Experts of a small language model.
Size: 20 layers, width 128, vocabulary 2048.
Training: a variant of Muon for the experts, 5352 steps.
Below are experts of layer 13 (counted from 0) of a mixture-of-experts language model. Rows are named router (the router's row for the expert), gate (a neuron's input weights, with its number), up (a neuron's input weights, with its number), down (a neuron's output weights, with its number) and show model dimensions 0-127. Each number is 128 + 32 x the weight over its row's rms, rounded and kept within 0 to 255. Numbers have three digits each.
After each expert's rows: "comes before" lists some tokens at least twice as common just after its tokens as in all text. This comes from a sample of Wikipedia text that the model never trained on. Tokens count by the router's weight.

# expert 10
router:106128078160137161127092159191131151155124124161186089180137207137125165184079078140138097161115101129113141181148122114126094147204144115086081096104131141059058087104094122129120142084125108119133179149159144154100144110164055136178141177105165133167079090116128165075167174106103194150130104104143138162134156121151132104138168168146164073143159130127118113102103116125164108161133
gate0:097163174131115148142118126076174139160115128218098110139151080117178156126147131113135108095171141171143174066063152148159125131084067106172093128166142127107077119144180110109131120129157123095095186154136127119129131138148052162149138180085182100135106112120164083137072166092121112120132175142133106123064160145141131198105148140057090157172186094169085138142124126114115116101102
up0:160132207132107110103108123132146080119176094142150136155168081114171148117146096168181117149123165142088154151084092092119076114136099122213122118118116059167112088146104130181180159104093144121128160074154121123136102177145128216153125143147161121078112153127114104167130158106140118118123178110125078134148098119129126173151123092099113144176113056176102153107155132059134117199186
down0:126146152181105138080144160123175073128159135130102113127134103130146131129054148159159102165135123140089118081164138112120198090097086122162093123129150113148111089077116132156099150064164101167183135156104135144120110170110127126076151145087178092077119127139120090091056183109096130093092199105168179111088064121121107111106112084147127140142159086183072154119115162063114177108139
gate1:103113171085115165122148146192157090148085101087174075132123120161118104108110119142082086161147108098101152154145166118104099106140145120122158130116132055147127148027139084055183167119145129126133137105117143151114106087133099150160155163116119078151127101141126083167107137172130140112119104104058115140157096160057099095117043170099104127154128094157184103137154122132197101175078
up1:197129148151160114093141107110124097176116107131113153141122133075064101135146164077128182092158160145081123160158142074126116118114126152125126127116142057129145137126110140136121187080071133143092223110166143132146105170138143139104107099148126153181115093117109090125114173092221182157143095162116120152153100096181160108163165081079117071140158099165149108138168152125093073135184
down1:168177115137150100104087092097065135117070119150126115094117142118152152088168128089165144119121168100157150169121111102103096185132119098093148128190129088158113101179144146215150143066054118139106148121152125143169094115157142174139112128127199179129127146125166105070112134176123109112157113184206158153116080117113153139153124122152064077119085123115162151126119130113198138070157
comes before: " the", " 19", " 18", " a", " his", " June"

# expert 8
router:080130127121150175138121094196100145107099153143209069113098172139147176179139132099097128154163051108058166130183204091101133148112124125143130123129133126101097109147084137150134112114105069111146176192187153123134133131189120117185178124135163113095121078153125099084095181070125152138095152105105100149093189145172128118081141107095122113080114143181136133139139127114141117149104
gate0:048107141117142152090131143124115145133167104169132105180094103044173131153123156177142089046179158151120157070094132088178131178125077110176140122157131113130038134121115153149148103163136130117076134073123140128175113144105115162112159154081133096119058139096153047131079143064102094131134147145152117150126134165157119136089135097071087133131122138181105120133127122140108114122079
up0:157106084193137134127100143111096143122116109122077159153146135061202144108102088113178082144071183113164112089081071060093082101171124120173123108142104110113131109116120120104165162124108206108120143066123138120155037105111168126086090149097110147115141155088115095114126138103101130150099164128133090183176077101079100150189134126104083138164103060122135132136166141141120130122127
down0:118111133169112141072151103145110150055115154123173147128074147137159166108089074174101074146080126090180055122130144127115155121111112108104141106098096044119125117119143150128068172148076091171185138156111078085194133099111143107114100104130191123087188131159103139160099149114135106092122069123121146125164082140103084117135112105101155195106131078180150141157139185113160132118130
gate1:078119157137085131115127129175151086162094073123160112156129160155105079130109125083144215112149103100152126158149158142183068166161131138150155144095149104147107160099145088125159224117097109092164135083118156110054153115126157155141142140134126108102102092098132106145115150074143146112104106084064114157147139170115089070084072164139101136096171128177156125154149135120199102201111
up1:140095117128214105110180130094104103112119056128089197138125155091070214129147166082131165066173150133088141134166103115126171125137144083116180127127125082140158127140091160150133153123141145137146202129128112132131064168143123152137117066157137121172156068162142093138161150068168138111132110092083118112144126139155141116140181081098137079177143160108139128145112127183164075094152
down1:147144097194134074113106101090093220131095120084111121093130134080154109111113120086174111145172135092158099140188102121093140164152107107079187153183121136134134140169180193155106166120100123121150116128135136132142071105175063144141069163130123146134111147116137065116171097148076157139145161151142137105121142136139100104209123099190111124180062103094106121104105154160107132076156
comes before: "s", " of", "st", "duc", "d", ":"

# expert 91
router:116150048105209168150148141146112139095124159131137093135148156143125121175139144116071127147154093124134105152187148114130036093177155110098136155123083150114125113079125151150109158080139075115166134144091139050115110155168100119174157136103095098174134113140094153091132137093088222156117121133106115114142186183149101124094132115071165158119151157174118146189146095081164128175148
gate0:084162165151131177133142099084104153142109143193130100167093097082168106166118094189165110104172188162164134126089141147173096213127115097119150084146165154100052097092173116099150071099138123152070137126044153127122112151158119175118134123110177096141066144139151133148083154103104084115098123144181122130118139181122128142082123142108150186135164104122090172141136076129123107141107
up0:157124137245117124151034095138157129146091088091091125186115117083118143182096077140139136110115159133117119138105062101081100140121130164145119074135150103153132129123188137176130173049084128179115171122107072197145055151096133149114116105113153149108156100109098119120189166123161157143093142111121103155168117120123159165165129119130165117190111076119138133144149144122100125131120
down0:133130118202125102091112153169139148142158156115101164121094126104131157141074105128148131123155122148112154175137130098128106153132115150110140125063107125100102092144162112130073198122095138119138149128098174188152074093156126218118149124076196096158109069167143107112107142116104106075112166140151111129125079128150143131125143119102154137127184097189184189106116211038141120061131
gate1:093104133103112133097083106155207128126129113122179092142129145159100126067141146108117107101203078146133112168135163159152147107099094125141142157178162120108103155047132110098142179093112063106121160122106167100123108130132100163123112107055177118142149109156165134130118133118130098153168158102068134075088151194070113186092048167091085184127110119157135115168139129152167101162158
up1:115120171180151087099114134152075142132090097136104117124167162068093158128126138090149182087205119125119155190103114028074125123151186090087120150186122121122144130132086145140087123131092105075128181171157161089119110128088089137086116071183143154151148067125113139148096124097179135106165055127115119121160141150171133129151153136088099065117142100144137137132135152168098102084124
down1:168165131123130145087074116142106132144102128098132065082099158064148132151167079068171128096167130135215127141161136164100116183150170072098148181122172131125127143064148110151142113190096133142137149156170169107189077144126131112098102156139148169128133148118102094148106067180122126120124146163171150122150110083141156106125110148127102048089061127135081173101137120171155136075125
comes before: " a", " ", " in", " to", " the", " by"

# expert 84
router:110076138179133200176126086129071144123096144185205098179117133136115117132143106135108088134138116091116136115146096097180045180219121104132121174132137124115134041078134174123105151110143113110157113166144095158156103180190103131123144148086161116150110123136092091118100133083143142208107163111100065134157142145107160167155176135108160151143131124118131157091094112153124157162134
gate0:113171181130124153142064129126148132167158147176160145205099146089154116147152172167141126110146180126154121062141193184138126181137098105122121176152126104099028118136130136174116094128158190150069148073144132101128114138146090139110136137085146089172096137120129079111055129118087105128117160140127102123102121195125134175058131141094099158143176125165106102127123085104140191142130
up0:145081190203099136140089106118073121128110112169098100117120080102129145147159111148169118106105138170106121119102064063103120114188073137120166101128074053180125110103158118069113127126173116150187132078109128131130096170133126126146130168161149176176140112098149093120169163127120162138084165067111138141158102110110129134195142065107148149147128112173112184132122145126169119199078
down0:170113117166096166099133091087083197117102078117155153157106094114159201109126089108145163107133112113147133129107106038146152093120133165154152060091096089157152081138109167116115106103112095104156165141150154097147107151093217178114134137110170142080091111148186152150153133122143204114163114057092158164157100111141104123206134111148138154157115127090129120132085162164133100128146
gate1:073114172130111115101152116141151098101087104144173106124091093137136077116101150102101125133137124178116136136169194105179136132128074135135183079143152101125103165082148101091205182110127147101105130075095105130146072170140085181106190152108135118102123069152151065206129120118152151095113144132046110097088143178098104108145106164067135159111121140142140138117111093158170081174104
up1:151124130127181136086102117103120156187101105131109120130176140069082145143151168086130157131160124158139102127116160099115152147143153144156106107151116070121127135161093114145136165126082062112129164151139163090078076191114092170102111130182145158218166091128159069166145133083225159129160134071097110149143112143195159130146155105148126057121120141165152106125154149101093116097188
down1:136153082083153121105098127108132129131138156130095136088151213114148133107149115156168152081176113095128136137201181143157132152164111087096131150166175121103158139134175133157123170179065165149161102132120126100106124160146144114145075154098162146082154145157127127081113114152139152160150172169129154133158102118092128127168170162124077042092098115100147103086083168217117120035127
comes before: " the", " he", " was", ",", " it", " and"

# expert 81
router:105109116163156172104142149176133137125090158156096098146178123104101144221105149077091163163103133127078148118135122103170061153203132127147095129155115116102082063113113110094147123092191075108171147147153155170181128127205064101144149121056144124091128114162124152119125196105158149175113157073130150159129112185152131137111147138099140123114104116103126134146103141156125116184188
gate0:133125128145108174109134178126096180146126146241139113106139099093177097171156154129131072077140166083113180066132140121172129187144089110143082127109165113113056123096137123156178101137171110101075190132081144111111104131159109135103140114123097054139067097175116097145095174088086107148115144115158128102154128128123112177173164122077115135125165139147119070162110120117082137122156
up0:173096125167088117147101156099119123121122109112116119146182130076104166146151124165144089123068161126104110053120098099058118142143162189143122135116099073129111118162148170111166173115087127158158168108131119177149091153155193134112113105117142080141122150157123134107140125116150117168133137020130128226113126088053138162154161130116123151159093068130118141146118182176152166164178
down0:158124104119110145089096121111142127165125143071117162114102079213148154108122070139179104144132131095153130139132099126125143080092147074100115039103100104116168114121086148155151181109118140081141201131028110161198118128109117143141133126130199177119105151121069132130107140096055121118109146135141154135193087108113138134108107094105134109166118086146175176176094139128154162115081
gate1:109122132082081151103143146158140123127114089145173156120131114146111112124119128080138126096132088160108149144136107140094106118158135126192121107103111108200113148064126111077179100099091141138127176039140132100118137156195074186166137149128143077087097137208107127163098124143149116123070127122103135108085116169114088097124105143090124191097157180165214171146136107118187057143115
up1:162146126212157124133123152118111166125141122118185123137130113102093164113120197111166143108118128162031141177089141117116142154143129105084101136149131078142098146129088191138097146049105161086083157148118146084111085143089111124148112104180120209177113033172155127133173146071155117121153125149082128095146105147161122110133155085070104119131153141152163138140114153163116140071163
down1:142166099162101125139109125108132135187137110146056124084190115110161120129110143143170127129163095112145082134098120105158135184105142116162148122151162082092177132151146109161158124118098091148126096110131140159183082157132092099128029163131130183110128139104146102172111121149098125177156143138186129128156132132169128106196111152126118087140043098066146135106083129166125156020185
comes before: " the", " a", "==", "The", " his", " \""

# expert 45
router:090126099095184155111108094139098193116072130141176109197147117123077097163126069106131172154177134085083109118188107078157127140148138092127076115101126122106102100062147133088112155068085133114218135142120145116137120158158092091133204158112121139161154072119100147101146117055128127168144148110118139146120190102124120126091167148168149119076159106125112109155100136096104172177153
gate0:164110127127152160114131107077107153126112123181138117211142083107135138152132148138157172113122171107129179031146173159184135097125126123177090112137181118090082169131165114166147105160108124139135161147090159097121079126135088129087152173108135126151100146118138117070094129021070102119156136103136115128096162143119107174086130187118114188125149129129091060118103168129098139200134
up0:102109141197137126105095093120115129097110122111118133149122113135176151128069104183150136123021136070127154124118130081093100128169164167137116148131138081125162136129159150127179150144126160186106158030116095143123086125132176155145136117132150091151159124087093099174142159137125179128115130108134064134151129093105114166142110079160111154166121056207103117152148203132178148183151
down0:116129088108138148105096128141129134093144150085133095181120079184193133107058123113164128124104110152156071101127125135105144119138116137126132078116118034155147124162094157101145163121090115108176144121152122086179096131080153115089146154119218057169090138108139156102068171091152119098099134092105172123104066106105110153143146079112144105169102090215133143116123177112140124088178
gate1:109173100069118131129146135154132091090143091102160127153090093143096134088102158138135103125139093111182104148147190119137119120105102100176124118076123100115104128057159100130189155123117152118143140078146174127118116147136080158131137142102080045094106098162164063196178123086158098122108104106042110142102155166129072077108051150145113109095183118180134134118120080132171101128100
up1:103099129140152117130128104097036166107067107185094076153154202127073167149134139044122217053172115094119120184141137099141168132117131110206139161177115087148126178101104129136088161139100151164112160081132125129122121160124123147113127082185108148157152052144159125139124122107191115126135121132102108169129107089156146079127137121116117094132157118149126137097142138093118129101181
down1:145187099081153120088113132080104183131116136141132122098115162099121122117124109125138111129128154101161078101143142177090087150123114093126170125143156123119122179152165168208124157149101130150105126120109140111128086137143130126119076119050232175157124145143113117110175105171122094125109150130209130139087130146152118102187097115125113128089072097074116168127091122152085160005145
comes before: "s", "ed", "ing", "tion", "tic", "u"

# expert 7
router:128120104166167151104150146124090131148067174165140098130123153097107129171139103108102149207118122131118157165223125087108050144161132085132069127117092153089050111062133180125129136117138097103176145123226113084157130153140107147117168115100131075126130154133122108108115151103098167158097150115119105164147117178136147151143131062157120156088178143126053136104113111141114133160184
gate0:130132163125134161134140140120133112153099143187121112182123129096165122135128163157194106087177161154153182087131138133157166186126112104108138148092092148121056112069193128145158081143172186099106157129105152122139095107153105081071134176037126100135085103107159126123082187099054120139126127158158143099144141146143143206087151159107101186121167105140123107083137109176157103105145
up0:094156162143137164152101139090102123083117043152084149128162116083179131077159103180175135137065162119111172115072051042113072141123072181139100076112123057160118140135152164094154100165112144162122124097135129113152094152103114140116113150105159109135145156118128114093158120141164183101096165073098077129138110086081167176122163117163147095166093106158129123120132128133127147176129
down0:067133106207062162113136122112119192075147089110142167165144111134111121118062084133170122140150111095105100114107154136087161138124145117141109069136080109103139105160127176126136100141084117051161179168101154131130149136091141155117185136113185130119114067159149133095106150099164176105129154155117141154107107074050110145151113113150127148124110082136174171092096217070145145110135
gate1:093157109082145131079136151123116096144098116103162087107117132169114107105099184085124112111153129137105127162169109183122132166117110133155110098072135082132099158037144136114192214115124111076136159081112130155155126153169124208116203121112111098103112126130165121199104105093136077093121125084097113103125084147111114121133059178149072137100101096175169168151127093101156091155114
up1:176157121153116117126191077118115136161090134134123142161142207077115156120200156094101136078223148132147103121144152080130121165128114148176149117103126095132175113168097135100106128117093112108106161155163188137118063139108151192097130072171123207118125097158103125153126116075191142119159136104109134194163139185142174108114193124142103086148164142124152121138144185139156121107123
down1:099188094138177133126150128112123136143149146118108099137131195106149116149137130137174150146134085114177096116124204155131099167161128066146152156162172098132224171156181161155171126158091111130167107105124154121218107155137157140132046114110150154131125177110086085108157128165141135160137167149157129176156135096142165141145109184133094091081130136119103129097069102179099139053123
comes before: " to", " the", " by", " in", " as", " that"

# expert 31
router:100096062144194197115117092131135157102131181108128124223147168142089150153148084115156114193153086058073137114128143087116102120171180115095069082109132139102087072108093142150099145105117064128154148115171115125195127186143100113109182157063115123127110098109141143119108142126154139188132176089128137110128146160129097117097154113119142126101160102148131143127127126096156134212140
gate0:091133191118151174144142081116152078141129148184147143180114093083168123155177138114151111117155169159083136112140133183148147111132143120174121096141212097136066148131160112176154064145091138131067123125160158127180151156160079162115174174082116100153116104130141097078063095079128136153126151090154091104126193150113135182112160154104085180160179127143079101128162147099121113141128
up0:102087152139139115126106162098072070121161084151116156139111170133099158114082105134142118074073158093112127123137078089106108167158140193135113081060094100147136074147122163119164164127135136150104148112127135111165075126128155176114118113079143145101153166132099146111171118080071136192164145042119063157163110094115124161147116121067131134198144080172174186146155166098150121140150
down0:149128123140118143069157145064151131125122100046108132172117087203179119139087099132143087108126091119137118135095107147111086118125072166107116100049090102096094113125094129146142199139119113099134218182087148089129087124168142122128083138137188135084110143120138110143129120080143163125120122167120232129105060116124088138136054110102133102166115136169163109150113155131133157115141
gate1:098122115077117148120130127141209065137098117100170119188106137153136146153107146161106063120102106118132096160121159116139106104130108136151173131104168148088156191067120132080151176044106134117140137060137161132120092111132142169137203116124097110114129062121134102148137125118189166100163092096072104123141140134080102041124100152132072098108147121176156098123163075146148122152186
up1:141166164152170094121129133094056155126087110173139133135142162122055174151141134053126187108162136153101117126136172101107160150130189116161124136174144083160116127148102136138141202096126110136103114130160144116134103158136085127111143080150152151169139095189172109128121126063171171095179119131094100142150111160176105151146208107093071056133150170114182128121144119144087079078153
down1:134128115151141097095120120079112160137078109110158114062141173091103068121168139213145114169111157144150118145125138127110125136143135105140166073172159125087109174134130148157104115134121119182135136130130180123175084131137130124156071113142157172149163160125142092126196095118075163109110178148194075170122132119179160082089100160112069074145046144114137122088089151152116153055168
comes before: ",", " |", " (", "'", " and", "ia"

# expert 88
router:121105123161169148155089176173079173152045150117138083184113127142087114159077077083138132150146135125095137091168115080108120177152153108130087119073081139122107107053113138154142079107114098146218162150119147122144150152143100085147172145100119123123083111165130146123147131113163138172088162142086088149118221139148160177080149127121126115080159134161116143149072144131149180147165
gate0:142155189113131150152165155095125164190125141222108128160114116097151093181135159156140129078148174179090178041150176138141123147148134081206122142154166127135065097109158154161142082126136136167073142104122165120189109128158082143131146194086157081140109160164148117103120119088078139087110153128158098122093149116134142179118140134081086195121154142137103111142122144138107097114148
up0:112148141187163101168133097170156082111130096147115157118126106130120110130122091131130101110062130158104147159102103050093123137128144116170084105157107051155104062163165169081141154092111141149118127030126143106140093119125175195111111130134178078104137185144104113152161155127122166144127172103143077162160081054129120172156124067133103127171119065172112141160128124163094129155150
down0:113098181172090120131140134085094148077126153129118215168065093109181168124078133147125126132129095082135137112101129107088192146121138116114104088066102104094138112161105167116078124143083100111138161148124108138161100158133155144120131093151203124115082126167142103143094110114117122066103085090103154158094098092108107142156079037130192175081109117157093131171117158080165115085139
gate1:080122109120133157144123125129149149146068089126150082179106092174110090138090119156121104095119123137135107120118112138129117157136103168143118091070110103140135183063181135100195172069093116122173168065113175137119115136120127173104176106115113066142131077170142085134199134123175133139158142122079096086113138169126090091113101184116113132100161038196156162155138110121190131167110
up1:192134151177183100113167125157066141119116084187113108144139193102048154138125146075140196128199129154090129118115122105137149087140133105140154163136121075135132131157115160170152178105120117062115163148165180088148084161138106119123127084170101151137140071223132111162128183101171114116124131134062114145081111121121150126136184122109134101143125161146130112108119147092150090107190
down1:207155062175146093165152089122129129133091187099123140034148187146106124147127167107129153110123139136152108160144139122088115171135139089120161153139174090189147147135099149202151128145090120161081130127142124113132053170160136137113079096094157157134176171115155127076167123135097126135137154095195141140148117103116124105175105153149068131119097106077140124135109121136136192039154
comes before: "s", "er", "ic", "th", "g", "n"

# expert 30
router:116122071196144145114160081189122173069121129142161102132137181149104139142145101103081062180126064134079109147126125066158085102167169127127115144116135118137053057099116143121098125090141091149138147126151120170162127180158095088125207124046146076122120143125107148071148119083132140165117113110126105162101132132185115140123190091093124125150122096139112130144082125093139150189119
gate0:133148175102149147154128141126104171122164129222152099210126114057147136144171120154167094116149135210102150081091140104152139146088116125156102080152154105115066113121161148106149072170165131108050157130088171113166099107149089121081185164072119119104120140125159079132071111083105124102130144105127156105083153160154107197109146113122136162112171148147119068137111141116158106154119
up0:121107177180131131127112135114110113109147121141096177124130081086142159120102136103165084163074162097146111096144082074091113108177144118147069079082107097115128095148186174081160142091089148115152152051090127134160115098113185119103092127138108107121151145097120075074138140181112208164136141086112104175185118142070141157139100115161128090192153063151174106129113163135152158105156
down0:166126080201162099084137152123084177136133176037113173152125125111157142148084081147127082149124130143130066090112093095145119118123165122124137062108076112131133127216118112113145159125099121132197171176048129154137132136171144150131082098111182171091148139130100130145087134159118159087131155150100156170138089138116111084100098067114134129133137139126133193138109167113176171082140
gate1:094100167089127179091162098176193099123096086117164115135115128169125124097119107115139103140156131135154122164170114113137141141181149137113091112116114076177123185089079139105132172095117168122135164075110170129108130130130103186143197073101146111108138074132096091151154082121133122124095100138079144113132133235093063122131104221090088135162153078153136176119158108107135115151087
up1:139114139122176081124111181105127138131099107147160136092162120111112122165093156086122133086200167149131128170131179041125163181096126116086141142134117114115101131148103167109112169074083111080157141143176178111092078158128119158094087080176131181178150084182108120133098158133139159100172078120121102123094098138132119142083219102118099093131164117159178100120160150158080103121185
down1:112156095139139128120116108142132214155113136112176138091135146120128114105191111111130115119127147119178111131106127166122131179157105103173082143170150131091095123108094117180144179119137127105104103113166157122145035115120161186120063167175067173146139188139147079094126119085082139107137137116126147180056128112108111119123135118090124087135080074111158149108100089118188159028170
comes before: " |", ",", " (", "'", " and", ";"

# expert 77
router:112141119201105194164111120161030175139140143102122084166114138149127075203105105127086088182156103114113094142173120109134068190188117157107130121098154125093086085133160132118105153090120116181163143140129140155155094142177065153145141079109170090163092135100140091104099139076116132178102173144135066115154136105083127191088152163088133118141125112139123141117108106165115143145143
gate0:165134134165179185138144144101064120140114125218167097163115086092195117163146146155152134072179154211121142120140112136149098172121088096092083122116189092158047159134158122115186113142214158123067161124099158112123095141153101127118142171095131128147061098112142112098139172113102150114082102097153165126139121152165131154119153069108100154134143090132153145098096135123140123139142
up0:145102158203114089139099155167140138128126109109134140112132145109134102106139126117200132130047153135128090143118150034107101189160151155137109129094153092092080128123133171088144176144145114138161099069112122133147103151112185130132072146110145127120127122084126116114129149158171115152167123090109085187150054148094103164170109092158120109193161058132149140175145176061127140206124
down0:130143065152119124109180163097165116128158125134027128125129104152155135083086098109102121100111114135157110131153115102129127099131106079112076081096107041128185126131095133146108142089125110117131206128039126182164113194119173123067102107114139115116077108105111103131146143117073083089179092095167167103117083148140122128148140093084137138129113169106122087178088165117102187114131
gate1:058093173110158160039106106130140084134112103171162115141072181138107108132083130136120095124111100119121123162174154118129144147122118148145174131067076090110176137103109128122169195153140120138111115088122157077099152095119139197143187109102177119103128094136124093197128082043172096120129103088056115103124142133126078137089101182091131138136148081129172117131109119145143125187115
up1:117097158140147128109129106100141135125098100135141071099157182099104193153118171078121207100232136128073088121082114116108154126139152118137127144141137104157122137138069125145106204123118148155105189141126187097116090128136121128137132105144132178147167070132134120131129148084174160108118100083112155167147131137231154085169202093062128096127155134129102131136148158141158086085146
down1:175146091104072174109051103090126186149108146092137085092141140094157113165161158110114130141155158110142111120164087139109112138227128078131180154183118174138145146114132097191154143169101120120121096135120161079145053159163134163147070073166171147137142149077121076100145116172145114164134118129174110152127131115110098156123143127132061075126058148115151159140105135161137116073143
comes before: " and", " ", " the", " which", " but", " a"

# expert 82
router:122124124114183158095061102173047168089134179164174099191121150163123140156165137145118080179093104129136126125137114116154066145151177131098116162121134166095111135067080151156139157086158094111174151128074099162122112159150111098127151112081118121161148116073114128108109168096080190120090152158099110118158190157057164155061109126081122179129083114146089140126120110139152121150146
gate0:099112201152179109154138103136090113130151147167164170138105132056187113138166110138187135074152178140164149118153156146161142169067077123148136127137136159115061126093116170147178132088126172097105131127076116138117117139174076148098156186064170106139082118110135089163059142091097128113117179131148162132134179177090106155079146134088080177131108148178103113111145115100122143116164
up0:125093121156132098181126149113132128099112106172079071147150117116148132086187117135176128124128166125097166114108104056082096110198126082113159053160151082146141127127175128076136145170132141150133121033108090108144111152165110102110171164111181127171134122163105072165113158164123167133140137075152104187184129140128102168228143146091104114169123098158116120110155105119099156110123
down0:107111139172100099115164150083098149130078093071170142122048144070158138164054110117181142128102109128165126125131121109121141120146132123120099060114130134062107100071074143120063180075093143087178184084150157157158123086133148136122131102155210121132053093135106121107141094101148148081147152092134134134153076125130153136118156086121140137100184129125118152126117189126185114151164
gate1:118098194089099150127106165124135106139131100165194100105074103163068078087111114138131117141151116157149105201172192145155112126110072116175139115125134102127127183093090141135226161144146104101125185069097155116120107143150090169138159128094160090117107069134158109164112133104170149120135101119065106112130134154098107148113059168107121109106144120174164093146133114103199078135087
up1:156070143115130131108137145101092141131110080141154105098156157110082112093098162070137161124149137122092186208101189078146199107132081099125140126145109116129174139171140124121158149140141123129126189141120142114122102223146083150083129081177140157147145065131153110137151128103207132171163115136071117168107119146172148164152165133119131077166177121130197068158147153140143106089122
down1:174151111074124129130106100094136153182169172104165125131118166081147103140099104144159089155163151154162087112133087163160077194114128092096141240177124062126127155178105125167166119139093121178111138115123128086145107115152132160165099105113159129087173138107106100118100101158153065121106144159126154137115101194120137146137069151168128076104107091116167140171132132170125133039155
comes before: " ", " a", " the", " re", " be", " been"

# expert 61
router:119086052153158210111106117212103146066096144110149118154133171164101118194151131140123124202148123076103089131147159107119097146183164117088114119143128160084068107064084112129128105104146124112160152135138111112173160167140096146138195112074146064104072120145140078093109147129165150148128128100126131151130116156130184133117160115093094149140099107109079150089077081090117118166148
gate0:100157160122124135115146178164083064114117117190128118175148108083164179166132168161159123117167184178114109082124134117169150122091151071152060133118190106079068146144168090140152129102161133104082153097100126141181145123144108176090206149076170088092077135141167142124098121085107107140128153114172129109121155148209117182100134140125101131121165135156100137101096076122151095116147
up0:166130167166143122109106177184134094108191092161118107130090153155132145140109088189168163122097176117097155094123076056133114110131101172152118101108098056126143118119146195124126161114060134175085142079104103108167093156097150092103127131143162137105126181111108078122176138153089170150106145097142113141172147074111107169173075079133152082157082089134119160160121141170118176118177
down0:186091117151106172081132131151155130112117127064084141178099131174138145133114133161139170101136110104177089110111152086218165119167115125156148086152115116085091121074105122116156177124146139175151155144071132158166168189140164133079161159107204146113109131164079115104088158126181147097100128150170153123119131123069092081130102080125132205125177106152114151142109160120180156100163
gate1:103105187108081196066141101129150135120129104103145128200143131188127156112110154118142131110136118133124100159130155121136152106137148131111116126142127073128153159032129153115157170102129151168136157088072104102132131097157086197145193121115148061063111085118142083135165075081163117128150124155092092089117130145068119121158094158168110145119120066207163095075158108157149117170132
up1:121153114154175107128161130134128159068130075112143126127199182108045133148112133058174185111181110116073122118127085042119142159129167096152121122133115105137125098136082168102117178146193156179111165128140154108154130110117124145107087107162134138186117066124112166137129130114155137165156102060092133130142128109143214109122170120173177130114110151175132109097166147185117090128165
down1:122137055179161091090144067175146147132096119091126074067127178111149114095166175139134103132137102134118091108134157106129104165149134089138147172154124166104131104139131128134185151132139107161137103158190138097163075085137134168109120148079131152138134178143160099115139118105135138166123219136234098194137150100165173105100117114126137097160134118067139179114137145148159136041119
comes before: " |", ",", " (", "a", "'", ";"

# expert 65
router:086082088148163172160124120132101140092098115108129086125125111158072119215070071122153135164132087086130113107196136101171111094140152097102076125139118126112078023111105157133124163087094077108171139126124116085135165184164124148176143126066124119183100123121137164138099134103157185130151162100083106130157178186129154121160137154138170111164122107127102115155126052107137122137112
gate0:141149169130210145090129109100140122121104103193096131141148084139182159154081127161110089108174151127156144103116131097154139152099129070104088129092144106117070163152116147136158094118137082138082115147062165121136113114110109133114159171065195095167072136108134153131077182067094093116133146108189154153116181111120107177082190147069129210169133150116106119147131122137087152146126
up0:158133146175100125117109143191138113105129085156139177148116113079121151125120128140119085090088150104102082132103095060097088161134102134150130075096154029139149115124141185113113156138085121136163103051125116170129101141107177121129131178132129136153125073157075121100181151136124119129161108069141116138157110111163120145188113126083161111197133031198152110128089133106140171179147
down0:139094127192128175100153161141153165118184083153105142149088085139182126103083094116135108129140084191106142119118155089111165163123090151111127071110121086159126131133038163093088140097118101132145145212141174139147103125116138150153133160143214127128105060158139112106168174136108090108167159123108132163104091087138079090149132087144164185157085079140121163101097101137129150131188
gate1:111152105155114152104108126166156115132145092101128132112126058131161112112113168113126112097148088134063115118183105157131128097084133108103139091104138116112176151068113137117216179127052142101183167054081120087129107128097121174141135149112176102100123089088153058123148123104161156170151113101100145087112112196048106112115142164084094131167133077143139119109128108143190129188094
up1:132125134127155110129103149090124178109106096112149149105167190121064143122129125091131180129134152106086120183190120066142116180148116079136123121153134072131122118157090099141148185126078157124084149091167194111128102174087065147116114110151174140151140138190145121121143128091216204079136115154118126144085109124185148156127118075116073113109144121056191130119116128181097116116152
down1:161150115118109150117045112115101154092097176107109097153103167066122141093163129162141053117124178178143097118152109113108078197165095063137165131152154149187099198177159124135127172134099117132105095119156142097157115138123121088152103088111164119107116158129133158113100138146092172109111195105185117179129180111111172147178096109122074088123131134161158104111154138170110124126213
comes before: " ", " first", " f", " same", " re", " co"